Experts of a small language model: 1 pick a token, a softmax router.
Below are experts of layer 4 (counted from 0) of a mixture-of-experts language model. Rows are named router (the router's row for the expert), gate (a neuron's input weights, with its number), up (a neuron's input weights, with its number) and show model dimensions 0-255. Each number is 500 + 25 x the weight over its row's rms, rounded and kept within 0 to 999. Numbers have three digits each.
After each expert's rows: "gets" lists some tokens that make up at least twice as much of what it gets as of all text. This comes from a sample of Wikipedia text that the model never trained on. Tokens count by the router's weight.

# expert 11
router:468467520519487530496505525495527553476487525480497440460475488501580503474502483457509490486490507487543508504526526491447536505490517498483517546558507462482511517536523558512551529495542526487600495492519509498500510502543494506504469479445506486498509493517482498515518479502477473479521526511474517489502508500487520504537526572491475490521493512539506510531511509470477510499494509462494525514506529507508485464446497481570531500500538470553525519505527486493462444522528456494531498491482485523506503534511536526515490537541526519486508532499503506500492496497494518513543472490510484490497517522509516499526474524534464496483522504484515527506494478500482463502527473496490515492499534530466491480522451532533496525507522531521504503523533509487511477500486476
gate2:513513507482511512540477497498493497489514441481482469525484474517468495458485473491501488530551493487488474536490529459456545516479521518457500520497487509527473522486488494490518521507512542534527508492461469452508493452491501507485499484509532561521482500512497536509538554479458498514465485502526515480469503513523499516513503510483462453541517476523471483479465445500505499521489487516496498477474539480503463486524444478535476506512541515472481481485488472521458476480502534523461498492518465474494560491458480500522492474484501479483523500526484473506497475496490475495485486502484526483542466552469505483489455532543443478450447485475479512502532519477520463478509499527506488539505504502502459495499500519444490486499540432528492498492476491501524493478523485
up2:487520471472465516550488494499479506516510463529475526509482504500484505532486458506490467493495521462490481498477495494415502511522507501463475506519487500515458561484454481479510503498522494525477486480460496507503478487490474528514522547490547551528484503496516540504506476480471489480467453526489478486515528510542501494549446469474470475550478490553508516448490521477515504530484518495509500509504496492484471487515516480494503517481482500503508468479518457516526465497511498545512489464484485518525535532498504525518490458493481462448535460504517486500450455510471508441477498510536514497510478546506517507455456497535473461492468463503511493492503504449531486478543501495506474494489543503488498509508483473524500520525532483556501448512545484490505499464476505
gets: "\n", " a", "|", ")", "==", " also"

# expert 3
router:486437487521541548493479534481494511501492478493520507499500536487467485531495474502486448514510501543499478502493513505493470513497516475503525500511513528481455531506474503506464500506473511512516486448518488556439485526500515494516514522529442503509461505518512502497551496468502503487519507508494501487522503484498438551451492519534527536507462533504483531517492497473536502481489539559468529499482473501461536504537473499529503500513504457463480505518488514477572496479502564497497533485470494511492503508500468543503464528540477493466478519444503510436511510521509497519555497502481463554486494518504517506460518459474467493470525475559524500516481464480518523499515522533480529521509528523477508518523497519504521479528483508524522523520496499502483476498476485
gate2:502469508476475456510512512491499498468531518471454503450518497479513485491533530516486471520512517506491464506471522544514501493466474494466494491464486518470526476469474474485482474505497488439479501482501523543529460477490543501521498509512565501541551460557496456542466499537476475443450498464524475481545506475486543502516512498501508504486496479510536521484530492530497476494528480476524479480471497521533439441501514531520501516510525498504475529496497530493505497541519477465523511489514475479478529473524506512519540550536519474469473521485480508505502503542535520542509474481500534523495534500502509526451485511477523451482514457508488443459526484465492478478508477525505523507522445494516478499527515516483496516473507508505530529514512517505503488491497504
up2:508516487482473512464519503514538501520521521460486529482496516492489511496476489531479526505483553512501475519502554509510541470509489478467469494511515500490484475500479505501495546481488506513479511525517511474511457557452504499539530541527510466480530509508522478497480498478489540498498466484549480503508482470474477459479477475498456471494494496489533508447472491525468469479520479507503471503511490506508458523477479504508486451517521558524482551492508544499534535537485489525501500473479481532517517500513493511518535511499455487511517511437512521481546504502526499513489524520543515512491495512500534474463498488484467483486526525516452470452492501492492504488492517536442457486527489500488501461524500528462549536529476481453541531458456437503524516519467468
gets: "|", " ", "ing", "-", " P", "t"

# expert 0
router:467485457503522466511517537495517470471493517502488530510557537528429471505507515470494506457501515474481485486519541496525489477457474475544507489522507546484505537529439494512464539465503498512479486513512499500526495560524461504457496498524501482480446477509510513505551499515576543504477538536530479523491497495491508462490519489496525497499519497513517474497513466533484486480477461534492515526517541478469434493467509524541501508504494464516523479471465485505488513469523518499504528504509426530498477530475514497516506515456562510493560487513514506437474491538484536505491484497469523506519492490499505488510522512516488513515468517520499505513513512512497536479493538507488512497509514480442523518523476498528519466512490470472482499484506528495492518477472515
gate0:552521504527487530480492469449514506500518507474523479477502549488498484491479543495524496487511485484493537502541514501497493487474501485533498493485471531513472500478502464498507518468487492530508482459527516522483497475515477568489517486520531504479449517490533462521492479468473482530521517506506477498467522510453517480499504489501482519459489506527485516526484515498533475456555485508542518527529502491476485494522482508501507506476575471531512494471486508533497521504526495528525513503482481505465561510473507519510528498507500459502484547498521532469450493508498481469440483521521586482485487472505499520477479509510543473521508488455499475449533490496528522485523548467482475493512509543478525479551470484479502500486466470469468512493490473479481527527443455
up0:526476510512457485476461508518549450485546504527492475488533532514510493544466524527506520520501466547563512504544489529501514500497535491450503505508521497539488477500540502498500470488522471560498501493481488490513494493528503497539524510512478486517482545507522412509463502500523544501567496490519491491528490520490521494502525482482482527552514459493468494543516538453489501492504514492513492503533501507498479493520488479511517509475489495510526504508503559502437493502504487482516520521482468523509523567514519511515543524489489524473510489490476500501500510550504486442505465514477539510480490468517515510554515505492483512487502517505543511441509466493457503525515547462487511500493529516491519499529537516456532503508493527517516491466487495456443513514487486
gets: " and", " to", " for", "o", " but", " or"

# expert 4
router:507465500498517495505498497490496542508540505520529540527500405502475483515510590505496514510505481511483482472524466518482502483472507501499526470517488483505494508516508458504538484563504500513466486491516484499483506535486453477442523526485508494497448496502489512491492497493529543486480550485481479509532527509538519479537514552532482529515540506495504497496492500485463507503478572435489506492516524492495516536561496489487492478491515545525529484500495490456494518462561431503457477504496452521484499496494473502506475492505484499551502519541505495562475514508475513475497515538515479481507479499493537483506454490501491494462506517486512503484485502494491508490539499513475539526482498515492517476491505472487528450541492496527493524492462500518478555501517499
gate0:539544524523525525491502527494519477507471501493498450507490540512502490536464499464516520496533508440502521487471495501510463483476490514475479522487517518467499513489510483484516510487477502498520545469479488522449498462509515515448523522516504494468533447450551488453534533467486488520492502505543468503518513514515500501489532542519487522515503504518493513517511568467474510494483502469490483476521552496490459489466502485543463530503505496463480488465521530494547526457456504545537534459501524471512448479516485491536496486489525494455507462514542514515511520546513448539534473490542478498496534471481484470459483546541471498511516521477541506536501504499535466514501494456500525513517488489502508542502504515482484512477491495508516456506491496503507482472478480
up0:459468531519507545546489529512468494503530476477508538484467500499493526489509521501489453513517504501426515524456515492504506487520505492505519501484451495498474498518470478471493469539504521519517459475483486499523467525461472504483448530501479503511478453516474516493520497523497488451446495553496486534512481497481489505535507483478503499489495520490515458531475507505494478469518456518446457479515474486568539538501502481524504485523516490469532487500511444485501491480479479476507454551494503523522514458512489509524545534534514529498479519491499501448529511439539528493453510562526491517490504486491505510509497504475529513456511524553482478494523508489489500437503512512503504479497511529513449509502515511510483484493525493449528555502512535497514484504503499
gets: "\n", " B", " the", " M", " D", " G"

# expert 10
router:535513447508515501510504507496502491516529505519451513535489499491422488506492570494466490552512486536514483470479552501493492500485500466510511474500471455512486502510549466487518469467474519525477480534493514551461495487548467478492494467551459522499483549508492509482482500537527475491492471509500480502503506503488502480503540546499513462497516527507509486520490508558517480503469473510488488515498502486487529468500473485511514508477508527506498532504471526514479515488550504515496521474492505505544477515492493540503493473437525533497442488471495531546494494529430471488478490501485510453527479492514475535494473478490494476457501505487481508479472460518504460484465541522497486469507489503468513515508544504456468474513493536495559508494425506517504504494508498
gate0:518465520512493456564480485528482499514478519514516416519571534492509495503518439570556488499451485496514470495477495486505528526540520512475468518506500471525489501505479516567492499542515485519487495475492503527516424517494481492449508520481487512531541481473472549493519517531504491492517490522517497485509486452495499542505527487515463490513537555503482487484500473503511491517497470502493499467500513471467504526454472488509507491497468472506517519518539495471525527504523488534472489501507508510489527503487523505527528494522474487519504481485500471505487483449490484578513496461509507492477480502518476500472521505507504518510487490506494490482505495473495508489488467495536534465513485488510488521498499537522498477390499506479515466507489516519521472478503537
up0:509515460496488474509520495481470511469510507503557512525503460492528511490543462498480518482492497482444505480488486520470461514511466504552496526464522515466534526512495509488448485472497486489494518530481455504496485499507478515489491458499508500512501541531497523466516496460506493489449506521468523521491489441460515500519525492487485523509525503451486549500525451492461500465503478495513486539482512539474506484476508535489528529562482521464518503480508476459508465516471509474546528513476506521528489483491496469521461495505465510468561480441501525532529475500490483524521486507524516486499504449484490510520474513503544564489543449531463490501522488538467528479525512514476509494497456501563502511460525506512481503535517516496473460503540503516506479488524504
gets: " of", " |", "e", "M", ";", " H"

# expert 15
router:498486469512481527492477515479539562502544484476544470485493526506552515460499515449462541529502494536494497511547419493506545512512528479516511466496521531491517489524535533496457482472482504507481565519475496474509512504496478500539489529504509553519493512485495470486467464508513504492500452518459475506518480477546519515510518504510489532501492455462528490503562496538474514461479516535487518494530498441540531503549502501526479480492503539507513508491497521502489500500518486486477499535510499504504494497524494509499478539560506487487545533499473435507523516467509449513506471516490483516483503516487514507517552514501496512493509488477468485467472485535521505486471488501512467492500500488533459548499451502485520497510477551529539537491502498497512520533476499
gate0:506499507497513508488517489564452509517483523535518476489478506516503498507489464463505505498474456532508456454468498552535509514470497464479546511506536514506459527481518497487481506459515502527473503472531485510473525538507507510486494485525499465432527530526484516481494472462523509504521481506530477452467487554548468494502490487473470484534546478496515485466511519500468490499476530527489473501507495528468491525508515475500494505489479518499496440524476521502468481471482493485528508493460507513455533485518529481529471476498518530480506498485532490495484529503510525511457480470478498536450476469532521499467501517478491491512497467485479495517485510568539527543515532524511528513467526531485570521560538484506486535510483514534526535479484525473486489483477475
up0:512525473481505499505492481457503497478506499475542533510509498537487496482492511537473485486528505484498537518528502438490540504500497515515515494480477485517559516527493521510513497524502486473515478519455509511460481462477505524527498531471469541531489515471498498522501520513508525511507496500478525510554478462515500504469560475494509516492484482531454474493494466520494513506536500546495503484503566492518517486545466528526511518503477503534484486492477459478496518506503521518494487510511502458524504501442508491458523519495488445537551545516456497489504487486475489457504491519494522481526508542461509459546529456511510553492498515438501508488486490493482493477436471474527486443479501506474430498483504495500467461486546483480455498516537454520519497522517520
gets: " at", " from", " on", " by", " for", " (born"

# expert 14
router:514500489512512483508491516451500477511522540530510456493533560532585502469493465461509482519498498546496478506475518485468475520514534508508491532508494502509497520512501486544472540492487519516515472508494523453478528461480554516511555486503493450455459498509501462500478505499530453521483524502501511489478493490476511467522472521475472554491469537547510475486526482463487523465505496515485531505518546427469464534460523510529481524494478493513507560504513517491529539571498499494454496481528484522506510511512514476474473486550529483523518493493532502479503518503545533511540502481483510463508496506489532479485506498497539487525525495513527489486538534505488457469531506503496471499514521489471478491486480507546460505502487529496525465508489529503504485502515485
gate1:469490462467488465465535489514460445487498501503515482512448544546506546494485521518492461509484502540484483505498539525502495566501483507489482481463516504531500491473508498469519503483515479478527483497470490479532509539497496494515500439524466526506462486498512516490492527505493519485494510463490507516553500511497552498493480496486504481459506504495491531528502470560535517502495512517500478491481507510512468527515496495473531448514545518502490534479507488534483562496476515508497450506503483497533544515492478520467461474445517542521509509486490566505527539510460478510502513496519495527520495486505500474512456515556483542541471472478503528528522519465450524528476518520497544479489486506516517477486493512481477522498503509475436463511537529499467453508500536
up1:484505463538512477463504481487516519503529523455459485504541465504534508549499498457495497471545534459520553480490501478515512459481509518480517532479491513511539490519521550509451509506474525466458514504530477534450488518501490513484460501504460517519497556488447474476486444482492479530481485514481518499500467510488466533518487487473492497543529485539510526443475485493519559518511485469526509522474457470538510486525509512497482503478506526517513503519506528483523510509477503488517488516505529479488478536525518513520477500503511507473539503528485506543527509471520502505481510487461537498496518460511514495532467478453482475486491454522519492495504529489515543482517478484536542514510480443524434560482502498525464499482499507472487531532527506519496498501490457
gets: " ", " after", ",", " a", " 10", " s"

# expert 9
router:479498494480524491531468509489529489506502494510477480508501481510487552502533471500483476554498498513490479507485523511493470486516534513551524511504504446514495526482475516499481468554513497494522530487551488489550479533526525493453512531539483455486493501553486532473508482477479551505484514483463463496510463509521515515472515536501470459531426458503466513500491533452481522471469514488495505501537501469483490522491535518463496507484527471521468506524525505509459514509508536476525491476497519496467468487506514487518502542467529477438500544479520557547481505506484471506496489496519506455519473476503565485528559497471513497512511503525476487494550549495491526477486535504473460505487490525516496476503519528467550484509483532485495495486533508481487533530486511
gate0:504485495472523509538499453527522518484494507486471495497482467474485538496489490487503474456465513498445509496496526512451524478464524550532476483436505503545497496451488504511498509455520527515474498519459487502448495514484491520483493540477492453504524479481522531506538490520510497475464455491522526483498478496500523457482513494540497530509514527498563470512458473519490474524515477519493467527514489512521500478531523487517461495473505472469468483490516478489493496506512487546495484483440500529516517483490516486506515492479488490494527539473523521486484452523523463476525502470487499510472505503492552489484501499544489446551436445471484512465511498496551511526524480500491481460522468493465517466525532482497508530476502520509498455487484519472452496460488546
up0:494518514517497460502542534481488527532506489454466502456486453546545505496526501521545461491512507493517503481456451463534469530532512472475512478579474471485523491529478514482471482543488487492527525466502521483501491497474501463489506453484512500488506481453478490537507507464472494503501500513494521486510503482551473499521504532476517499477478474532498521490512487484511506513463509490515496517488496464467548495508533553485539474455465500513508494510525521475469503475511503522554482498518534478468462522486457481484490521532518524541478472509455462487485489494534516468467517520511503472476525472520483495495504512501521504508502502460527497510500493464462494467494484474538516517413504482534476520529501488511507519514496510523516543504497500450529479512543444
gets: "-", " was", ".", " were", " to", " In"

# expert 6
router:518461489495492458503508507535510512484501511502508534506483545499435475511490564464484489463487477456471509488493520496482477474530514511452507501477518523519498519507481476466536484487526506501533554523495480465518478483523481494518541483447488495498469532504471458512483505518467471474505434474541461515515492523478517464514517436518478504503501558514509496495465524477505475527462483464459501515482437461510460447465477492443508493504490509499488499517515505474497518479497541463502510484505466482467511503519497500500462534487483509465523510508497541445498521550484512540501484532479495481468517495487514490528524471492494473494496495481525480509484486511463490471519542478513536527481491507542517543508504472476556503516510518486495509459491499434500504508490504
gate0:490517506529505517449498492501527499498490525528519484502487486474479553559478467529501435511501504502496486490474486544488475464470492483497494519515498489502470489486448461496537556531483536485521500526487560483485508481499527471501501522519475536513504487525483450508495532512498513523529506498524524536470535514499515472505546480491563480514522498484500496503522472462471523532490454492529539514493449540444543497533542521486488477500512488489514512497540531515498482495542520503505541516529542538501494488530487493509473472550519522507449505492512423513472490476494516449471471496483520538492516493456524545476489484487486462509512518529495490488474509473522486501524527513509502492475473501526485498506504483497494468521502489554477535515457525478489494513551528
up0:503503486464500522523517513470458469468461488454521533523502484520505499494499494513484504452462493480498579529498539499531546480534519535496496516484512510471488470511568521515496496460506508472484486497498495474492474530465511473506511482489487534512525483511447479508510479517496501447479471466510522500508476472477517488491497552454461530479492491475466492454517505509492480516462524453470520518509474502488532502491486481464528527512494497509512508537451466489504501552477500497530489487531502530526527492524474545504499491456500467450544512471545492490475513505488472509527503526491503547474536478547445527503496471464516490509475437456509443487509508492494518502537458494520493533552491478474518505490490487497482554494525516497522486493484491495536515482477499
gets: ".", " The", ":", " of", " that", " he"

# expert 1
router:484501459485517517465502512498486550474523489526475485517492460484436515518478521500495470517520477442477492496496472470537517505493512488483514526479510482510480493515518533491550497445556470511508490462487488458460525464495497484457522407504562467493513511533491468497526484470524502504482497489503492496508487516488509461543497465493461482507477521508519468505484479513480508475553444554492496513486489529478507496557523483495510503468518505521495534520530494456453510466524489508453509507498517515513515518529500502519459533443474486499480516489451496471477492497419498494495482475489522518490501523527511521489504466516506477500509514468529502477527478501491507502529485497503503519499501511514525557503569485474487457504477492511534533490509509525519457502522503
gate0:506509481518466496473481536511500523503514463521463485488490468515542497501467509494533421497506496505474550497512475457530514486484454527477512460509509494494504491469495532532433523505483508462511487499502504512542510480530489502509537481516471508462520491511516480485478509515487465514507471483493568513471520518511503511480498509519509547482478554457498546509520488482489548493486503510484480471492495512482521538493541544506515474525483481510518512456512498472467469528482510510474486511564494484471485509521519513481580513514487538488517488549505514533467473503465522514480541521474535510512508470506509506493484506543473491543499519513514523520507491447493485492557522523487518491570471463532517518485490493523536478505511449518452497488449499485512530503507477
up0:490474478489492497490497490463499452460504480504504533528452515484492495484484544493551513556506496499516480518481466538499475484441523459451478501530537517521479499471485588512533522505502537542515491455507486495494501532490536494469486473525479498526486461512516468534499524476491474484509485482480488449535542505539472517520514502535493463522500470480470493478484529486525442526539541461488509493540545495481467512507473461521502501523467508460486443513502498508464516553516521501484535467478485473528525484504460541493479533547505501479466496447487472515515548509523493499510508502515481478477481505481523509504515476501498498472502467521489537498490475491522454510491507497499511516498554500495505507486523490499502493495527437491501471507494474515524466515488529
gets: " and", "In", " He", " on", " On", "n"

# expert 8
router:488500463498487511510481525523501481524512500468518529458513508485514497492512445511517498526496479467499520483505482515493513502502506496466524494486536488495478539519473459511514511463500530511454526501505495506471500476499446496580504489510519482537523485471484503499491516497495541485492501509522480524496463497485519482519499496520480510474485517507483471529471483574482482539424489477534530476514523508499491568474530509548472501496508472509501482516508507488472499511474484527510472474483488489452493517522503532493534503454469501478466485497486484539452528525485465489521493442489510514486496546499499498531470500464523514493485458489521501518477514505491540486507470520496468521534569541518519455490451540460530488480495508510456532489540537585475489500474522
gate2:467470559503491503483503473557529492520481526518532493492424546493523483500461476513445499495515520499510484482485443503507516496523445497516513531482467491506528526529500473487466496473477492503473550501543525484506481509486550484510493480535484488485532512529512523489509513505490516478499531483493519515532506504482485508518493526491489484531518472500528496528464503490455528498537532481504487489492535554511548459529479485446496521525494468510506555457495472503529490509489508503486502481543513525477513518481473547470490495457503503516495511436556528483515531459521520504527496494531524544515526505454493468440487559538521492536449526522504527500475496507492516485466509468512514493517492503468517495490455509508508538505489481511493516500506515525484484467537468
up2:538473457506493528434530521537516526477525499512533476494492484506541501530504484554458469502481501510497500478495505555509519556498506511444486501538478481538491483512530501461487518481511493498520489496535532461534448514538533520535491500507495513488525527494482484490448481481513506516466499558508492539538460526485526512504451553515509496522508477502551540566475502485485498541500497460547519512481534510483520473491506475502461471519496510528524490509539517525475478497480520484494532549501490526496513508494459508492531519486502505503509477499479478524477539521495536487545506513495498500466486534539512475506499525506451523472499542531507470492491474521475508490466476534480478508487500527472537502495481508523563490494474522527542541464514508482495525486501478
gets: " the", " in", " as", " his", " their", "The"

# expert 5
router:505478491521528472470516511468522503526500512526479554486576426506483533492501542459510477493503485511495489482451473511504520501528516500516415484503518473490474511461470474479540509509460525495502509502470541478485510529515462500483526522526559532500519502526486538501493515461484510504482530550512491516508473525479521470501526484482487508480515510486516582486499463536482504493528536517525515491493442519483497540429495482463487501497505472460514494507477523498482548433463520509468529475493521500479489527489494511533499499526499504508463506489505467488487541488473482478483490541542534473503485482531501485497466466471463510523503499516494501495520468502509518541509519525492528530492441489487517507516460501529496498506517524505512490483544497492514530508498521
gate0:506507537526524503442505524496527496538512470520509466493453546488531524457531508530470509530467453476481441518493486524496482478516515469480533505490518498494490483483536506489515491507500483540494474505484469518463520537490456484473498480495514455523504537510540462483530479491532495516489495525515485505517504469457494481496479507495499485543470499500513492487474517484480524485470517459531529561538514471510551460474544468440456476491484516505509518552505506470508516508469492491527500509447530523471506518540428528486474500467513517481489487474543502505424545481473534500480498469499520492470482488526510486548487498513496541528509513504500504509472487541516524473511497513500497494477456492482529517527498501500465499521461521522521514524493499522479468523456491
up0:525486513504497521457512492504515506559509459509525481479500535487535491476601509518458467534459470475494470498488506529476493475490457479475564516505515520471517484471520479479505483513480462530492499516491465504461510510530492469486498458494522459522496523496505475482511483491525477503473527514515495492499514510459509513493488504464480466527488514519540484513494514504467473490468519480518497566534498473504536471452504482427485481473483534485493527511537510473511488502494488456525484487482530549478511543526488534521489541478516498444486486489517509528479506483513533485528469464491509464500483504508548463536500509480478537494538493514527496459489473494530535481521486499479474482457442494500527528523497509484475474518505511519531520524522508538493479528475526
gets: " is", " are", " has", " S", "===", "S"